config = dict(
    n_experts=32,
    d_shared_expert=0,
    hidden_act='squared_relu',
    balance_bias=True,
    groups_per_token=4,
    init_std_router=0.0169,
    tie_word_embeddings=False,
    beta2=0.95,
    max_steps=7112,
)
Below are experts of layer 3 (counted from 0) of a mixture-of-experts language model. Rows are named router (the router's row for the expert), up (a neuron's input weights, with its number), down (a neuron's output weights, with its number) and show model dimensions 0-79. Each number is 500 + 40 x the weight over its row's rms, rounded and kept within 0 to 999. Numbers have three digits each.
Before each expert's rows: a language model's description of what the expert responds to. This comes from a sample of Wikipedia text that the model never trained on.

# expert 9
It responds to: Determiners and function words near clause starts in narrative prose, such as the after because, The, that, which, this.
router:480462493510482481467505465549433441486466446492509563544501463499443500454484519453520467435573486540446532510469506487527500467524479480540484504409586399447456517536490581482517497491494534435485539513434541517526518498480506578452550468
up0:442467513536498466485500515534482459449485594540531516557551450507571479520513496559521470478519499579485512461546455491503498477529542523546507473535512513505485443508455510556509469521483481496495528481518468513465462548515497480555483493
down0:542507521492515547512443582473431546525455473497504488553457524453492513538466462562538393516468471434520546478519483492481556467497486452489491519562473430483475453502549438502445483460502434525479466431498458501525482507409423475463479476
up1:501522497467475468542511510461433448506514509546520553498400481429503413501531503428560512505480528521503449521493533500454564481482487576516497476490503490545463521552406381441509544532552527482463485479396433482537528538411511442514483510
down1:454475510457557478497491413478522518464518515498500523493534447505506490529410527484514523494507500530499435484568550466472527474524456526479568449525543482489485490492507510545472463470512540557470423473547498516485486506438457549521492484
up2:446540518472479505545430529522450496568554465494444543519535457472533481434487456540554521514459452533468507483470479542516507506492546568508512510494537432505501474462488533504490510496504488500558569522537532552452486451502513499498547514
down2:504525480505531458527481468450450518517481491507481529557518479491490537463538596422500571515436586466529413472446456500467466478545478472467511505423445545470569504441515497507478446537418535479446488579511503500515520488455460561526535506
up3:428490532529486562529451521507529556460546575526466512493475473473559537528497501528447529477543514482472503518460511438511485549519519489523469510520413540456514523560480504514495424498528513435466452543540519479481495570475427469519503479
down3:496501497484524522477534523493390501490492466505443471557394464559538455452466491544479481576458532454489512522553464537591490533510468493491480393471489454445418492484467483446482455528480465540543512499528506557503520523528538492530532494
up4:504522449562444442505508503491498467530475485519441573468545483618581483468511474450488514502558501462437549512525514430535492474486516511514443495528488489459580483488488413513599550426484514527469512534499542485533490524584600485574519538
down4:466496511456400487478505535528529487490394516461491550542515482427572499534521486544546458393545609558501466503536510479435601423489552580424450477560513559530503435493517514481437503471519478494498506481549538393517491451448496526512483489
up5:394537505473429513519535517514435563527542490462536551499486473519447451459484444532543471495481488543481421408540606432526503514558504517531452421465553445522533530498525541522470479485482481530514517493483544498537456544488456484452491505
down5:496523454540489471459493553535478479544446551455510453527494476457466501489476415533570472495469485493501541526476484447530515504511496536492507502438464506458581471529535482453526474428526506507553565475492527494481483462520439537531554566
up6:465436552537583492495430533415475507522520499494505511502577533455496528513450584472554415516493486493476475507513477463440536480497471459525505471470515415429553479451452512380521448489499492525467561498467444473611541421509516516422505561
down6:470477442533477460453551538551500495536502509497546498533514496535489461478445504554513452532525446543431483455428627495474451464511568503542501464470523533486507597439533498464513534542545452517550457502552462617531486464545558541541530468
up7:524457472531506468475489491521474512507448482556543486521521488487432496541506450562459471495504468482495476469473534465452526506528465539517510488444444475470457462509602596436522441508497484493464517405581460564526485530475504534536527495
down7:480500517466509476459414527500444491522521447541485433443578488475593467432554357478456498488515395534506450481530550570483468488524536453545473464543523485583536479518508471472527534506489473480519533445459509536521470544471497476494519565
up8:465497481555547488431553505518463489513534426513514547519503497502518481518447499447588552397543497410540545507513505463489443515541442543476489425479472431507529480529515411486477479475440463578467530427564461573478569421551513514505519475
down8:423440560470468536478491483493523478535475477507533530487535487534512484463441395498475479560465420437600491466437547535454470467451442498465467435467484541485456550448499433519517549517500461549467548488489538504508473438477525479547487533
up9:528523517529484554501430478463478493525506531599497500537510476511488467483482539496543510537556479477460530457520590524445561551460477541455438519541452569519459464579467482533540585404466532493484503515492541470476468438438538550472502537
down9:437496483515580474439436569565465425481458481483549494452478549531428561460432495548477492512492428449514555452495559533459622496487530551548442493492478582537562461517462494455445536476523527467471468504506474485471434516580526539470457507
up10:461486454485475469540491521495447502485523520486537531482512489501513480466451512526501450527483474491410582477477505528506476510516552477522455484473511471519557508481514533526487442492484513512523485471489459532525462510530456444578521427
down10:530461540526484491548503518471509496518512522530521539493557439560488447521497502503483518503512516507510486490520502513549525444538496536506483528409509484481432526455552494508466532496509492582487538526468457469526502496495492474551496501
up11:535541538483442446481463506522478491475551542539493529558547478555493605517509476486506518480489561456419457510483437455491457500477436462551444524541485439520519505485407532435488456508476475550504498504478514490509514507458498525520522513
down11:527438485475504490682438459444512477489514473483542462469570478535419445532476480511480481533454481556509525511458598502498505547500510571466436454536579457496446526554562497487525569514516482503498433551409514502507508509507533437520502514
up12:543464439519484536441464470547437503429535531519514469525564502438509494524480447549481478531567534536443506575519501541505574552456446546510452570498500495607509489455520577527527508526517520452433570520441473473488452561513501472474501473
down12:493536505515585528492538535537563512497412528529479592503495514481536501527536487577544481520548530546548523521515550561505494540550492539499536468488456538489521504535490533501484442448497470505538476473516446507541527511575506515453497462
up13:524423470514518502531502518515610505534534514475487492513526421491534548517516496530399569465470501514533466541552592451463517530471458502543493571512533513465563468508481582450516520476529544497499536509563504497529533473545476545517508471
down13:501571446510419497480576550495484518524534531477507470597556439440519471524546558499500521476517487444502455536462500520463469453440508522411515470563468470456511499455578561497452530474608526480568540570481548543489575504437588571483431503
up14:488552494554570477479445519498457441473549500525548514489490597497456515422537522539503486487554439551479477463454478435485444463488473482501542511529515475501544471508475534549537491484474556490556541557487494524510514453484482550463503496
down14:549543572512510486524540488468496478476533512482503547518525486478450501513470506524507553487484481419528491493478519465472443493536517457491516412474570571513447426444582503463398512469524484463525517614467464507525492532490494531486486472
up15:491533457497469448450526460503440538527436535409532487497505522473537510503465484469558585416523519516474481442454520466507539496459515514431544491488527493486544528484523510523517502472536522589491548492559571520496449539474526522544515542
down15:506412536440468486485542437468548484558515443548475500487496541464522510445553451501502501468451534468463503513495450485491464487517470523586475472533510520530517506461486473448564472476550481579444528404450511487505420574449552530578547492
up16:498523526491547471495504534476468534489499565549505523409537518529483446548485530513501510500516481462566479503557502457470512467490471525509494518475507566546526554531553577496460477449427470510538438494424479474473480424476480548473487526
down16:506531512514446528490512487408517448486490515502585468508504600507472528481465485480531431580422521465524500493533463463477458525499507478487431621524518495523522509484497479504504543468465512531513598457429538526575480527535447465446463461
up17:483512471486463424481541458491526568501490537508496456525539513498495508465521481483552545464457547507553505517525581497518516482498474503525435505547444524504542446535528502509463510416563523422459590471495443443496500590490575519471567453
down17:508534503490533530520489515460482497545508512536501563510426628468460570501510528527540383475553528487464565496545546530515499439473465472569423479519501492516521521505512505470513479479482555484522475463494495506449501495393539459480560470
up18:484524467562562492479482443524483449527506500473498512474467409514549492460513510433460510476509474524483554471493533529486501516539526468501515523472579476490446528534511485442501530433542484511478464461485504510495483464421451489458503526
down18:510445450509484563521517401554498504533473537463488461432494553436462470490471506533486511486482518533477567478516534529452445558521541479470535494581457522535483545470443451505460584541463572566565542496544499391510534456479494536525491460
up19:486468542491537509454509504445521627519496458496551362454530479500466470429371520455510523425481518527512518490484530515539556465511501524514531536462463462502490539512528478544483451539471516567481532500518466518554524524501546513401495505
down19:423528478460469504563472484514510444481466513501585443457468433506479493456536534473478402485547587560516481577483545559475492455575535534438518438490486464524508560496529533537423567512484477547545497458516517458517497467508466566530564495
up20:501432519538538548525440451460548488548544496481439458492514506560468516495516560557489534519485567486496369441493458518477434524478424529469565487499490531535475545576488458529429514473494464564540447501465543476502464463479432437505544505
down20:507542454518456497507481496546485506578528505543434484517500530469462529603490486518409461515408549442437535525516480486484532519557500488404491521508410453508570518540506510464491489479562456496437496483472530529491536515559450492440494501
up21:419507535549511557481487487484524458540454465545447453491519474470529515482481511454458509454513506541471546519524502577443588521440513458496555455474459462497520498457436531500495482527521445457433538428448458555507549482538517530481544437
down21:449519514515525515565522480540532471454429473540548495499574525465479513475583479467489426416459461457430482456515544495503556457474446486505482479451507443529494460516530556452478491563592425504584558584488470446501460510458528501452462571
up22:563479478549521490551473564445528456445450504446470424439506528484507492483538517481509488449495475446485545499410491586462532446503510535590511526525529487499501477538547518476437500626492501538431489514484493508640448506496429577471459437
down22:453493500482509488572501517510554443534538546532460556518482448497446493619512488454475501498510451474445507577509499466482533516499464498465497533475531514505486492490512516487505566524550535447512551549414432550501486457442483461497579541
up23:529489550489465506472486499427530496475496508498489492457494462436488510495524490486423516445589532529432521498463536524507582479497531479600548505569522532493502470501510501475536520516515553484533495481567473506480519441459402463534558428
down23:505543450567431503545418529502505515526414481513541537481462511522502488440437531477441621460472472442535521556535486477476466545487494505446561476551456505502523538566516489547502517541496516535596493492514461486512471534475480569384470483
up24:487488528588535484446578545496471497459537380519495493515523510521575491483515477455552505441510554526497529415449526516484516438543441479540524492575492438479540508497417504511533551573510559638500486506497524435512507447478448538517462505
down24:448555494549520442455504557494443477486493531549536487550493482535546511495501549554502519493460577460563487487465534500527469471509466495530528470552495543475516552540588459498475517441495580530582544440437536516460518504436476483567551435
up25:461418513570502478508579547432505425539443460525530497541537595408501565480432478512522398518493529463449536484476499462528517504471564447464535546438483485492473534441419507561542537527481479436447495444485471528473488437458458527506498434
down25:541503505455532502488488527549470568528431510481579508519455478454548522485557498474499550485466503530420575494498453569505571549497413568419521497449520552537562508562456416521439572485534489520473453507533460479458542488475524385559488553
up26:468490475526517469402499552560477504442545597549553533619501443466518491538485515432483528521565470488540487518505512513484567502525514481553538487476569502466494491544555562506511527509478500552516458472493510520498436510449480502442460503
down26:557483504519479495550507459452515458582459514431425427524524478478520528505528492385520498579461479502550546458451483514519451511512502450474528564507524541515518491551466512483527524508532462544508465469496529510543493557471460528492447551
up27:481477421498468542542588509538466495470467517520468509549525476568523534466458545449472481492548474584514572558443498496437468578580417476441552455377572502482450575522491470505472434414540491524491485452484529562478503522473560518492522552
down27:505388517532521442611469511534520432600441396504435592434488464546455503562507510465504446497536469494511472536503442534480502452454537529558557510516472501501481443458479543511472497521494495545487556477497527460563491511550547481521516516
up28:582433441521500475458475477526440501479505500476478477475509522494515521582499496510508506506487542576514586495445612526480458499494464516437453493469601505459553486498530513594518454481469465493462549431603480562496538485511461448534467416
down28:550507519478496523443485554499528494526536537442484486558435573544491483510487494430517503482445445556437510426490532405553571473546495478512489473483500539491513545514506482478466463501529550434459461444503555509435540481489590508478494494
up29:517522479560501465490532590499414469508496526579504492521481490556580449506504452462491460542528523531423540497529440523483512509581444549449526540516547521509583553509476490395492447430521507450431433458438493488402509510404481488504493500
down29:451559451504449429466465570421496454493435547435470495637461440517452473517463492537517545488492475542392458459471547492442450579556545505505553504420505502507487548444550462503561469488468532499531502447535444562552469517499509523456512480
up30:490445515412430548517486509475543541531468504471552504475491472469443465473586517477500465576462420559491506541475463491532523479539512480532486479518456445485476514530492454491536526481470558510556467522495481511576460480506563567604544521
down30:516460508498521536450422482535502468542514436544480556554485523553481499517537498554519431479497505521572505420487464473456557532503513502502504452435495521561455459576458562508465544489499519528482494424497525509423560543505504473475471494
up31:469508542533407486418561471489535541512466497477403448518523477507541494520478451462472542474500474509503504486552529480432479432515460524482528580560532510524483522526459471524518451461387545425537483477552475493486550457501528519469482493
down31:474472520515540555498543447490442522491476544493511545521485596515533475465483529511409527493568478559522565489491479445512460545511461445522430507522446456503496493533511431491594481506522545503490508470486451499531511467526482510448531374
up32:484505517496558505471505602537476487498541461461457627520522604496477463560630419534584517477527470547512573479494529506547458533539443521523505433595543515537502489524472517471542507536469476467451505509546556482489452497529574498476527509
down32:571523447541437483502527503496459476492477529452470509491405490439457523534545461534510578474515494502548528528507507499488492461523488523506538517490558454556446528445437527479403523451556520533506502493459588528560543528528460489494449536
up33:569524486481513527532478542462520515529483561486504471443514562461533498560433493488462503484533509487506582531483492571488520488488510555542436407525514552465484439484476573582511506456460551531485438470417480472564528515545471477527476514
down33:508537467468552549564566510500449497490476566455496519545484525479478532530441468508514457499601466415505446426525565548509503482499574405500509498498503499486516543458490571567570484495550574552466491481514464511489546549567478369515462481
up34:448557449431497527440489470545481490527465466477529490533521464471485480472517463503478542422469537535538541499538494478519475527507590470556480496464500512487525519524419516453511474455495532495493559537533475472533516455424522447553484389
down34:528473481583493535514526421494547546508522505453540506446478449548500501463469501509530443421574539495572455529568525466489500470500496499457492498493500557467451542501547499596457574499601515469605489535507575481499464566473467560499495542
up35:506502405498538453462576495517489465510495484468551494542527492549516487509491433430462400482539383521475534501434503418542451436486519459496533500457502471501485484576481525435478493444509467532514465473478502530578488535493486513463504572
down35:498430486599505522608576508496478545502492451554550442439566492601530542541529489560549486566467483463489514381493421486549507517469447502465487423519478479556510441506428480482517474495468468480467502492472464543546530418490455468502415493
up36:504508496493517522480508552475493448529457610525552540464532452472548400477483533534456530441491455465488537468475494530462487507530427489536477526533521480433490503528501504546474513518507483479533520513527501493529465446549500517534505515
down36:564456604524485534509520408468478486536464480476522555482490460473483484474496495504494470498522539480520488511617530478531445489510499454487540462481501511586526467544497460529489498536493611583487476460477403461540486518438577471489518531
up37:463494474465507461494456530463441488552480508449507463477507539467502550528456494500497487505548511494502552558466573546438461494515538486512502539489477449476471508487483572534471565536469530545519426484529567477526475467500469458502557480
down37:406524571468498533451533641473546500464483506520468473404501529477501495475472496512513440582543601451482547511459475560476473516482473578497489519563593473581524470479535482497496505494536443477539496535474465459502456480443494589533462534
up38:498481450519519556489442508489440455512470469486534475536486565509511538522583511470522494478512476447579501412419405524505540494554552484555401500392525438490463514474539524457498513509454527507468491518499480505460538492472522480531491474
down38:514475499565480440495491428489515565474533453436546495493492480555473463426480466508475453460550416540519566524489511504505500513407459468459549531502462451498514534531497453463466490467524537508461533471499503554532543514487517494540534510
up39:482508502459496439514501548540522456582513466516463515501505446448501456543486530515441462503538543497499532488574487570515560500436575459481535479550479475554422479461510502513535504440450513473484483480504482493567473494507564515485518510
down39:501555492473539437497476524517619523459536511555515454533447453518499459460519483479495557514447528555494506539517534481486472475518458474406438497524443510464479489536492452467520573520554487509508461539510434538541513534464540484414557525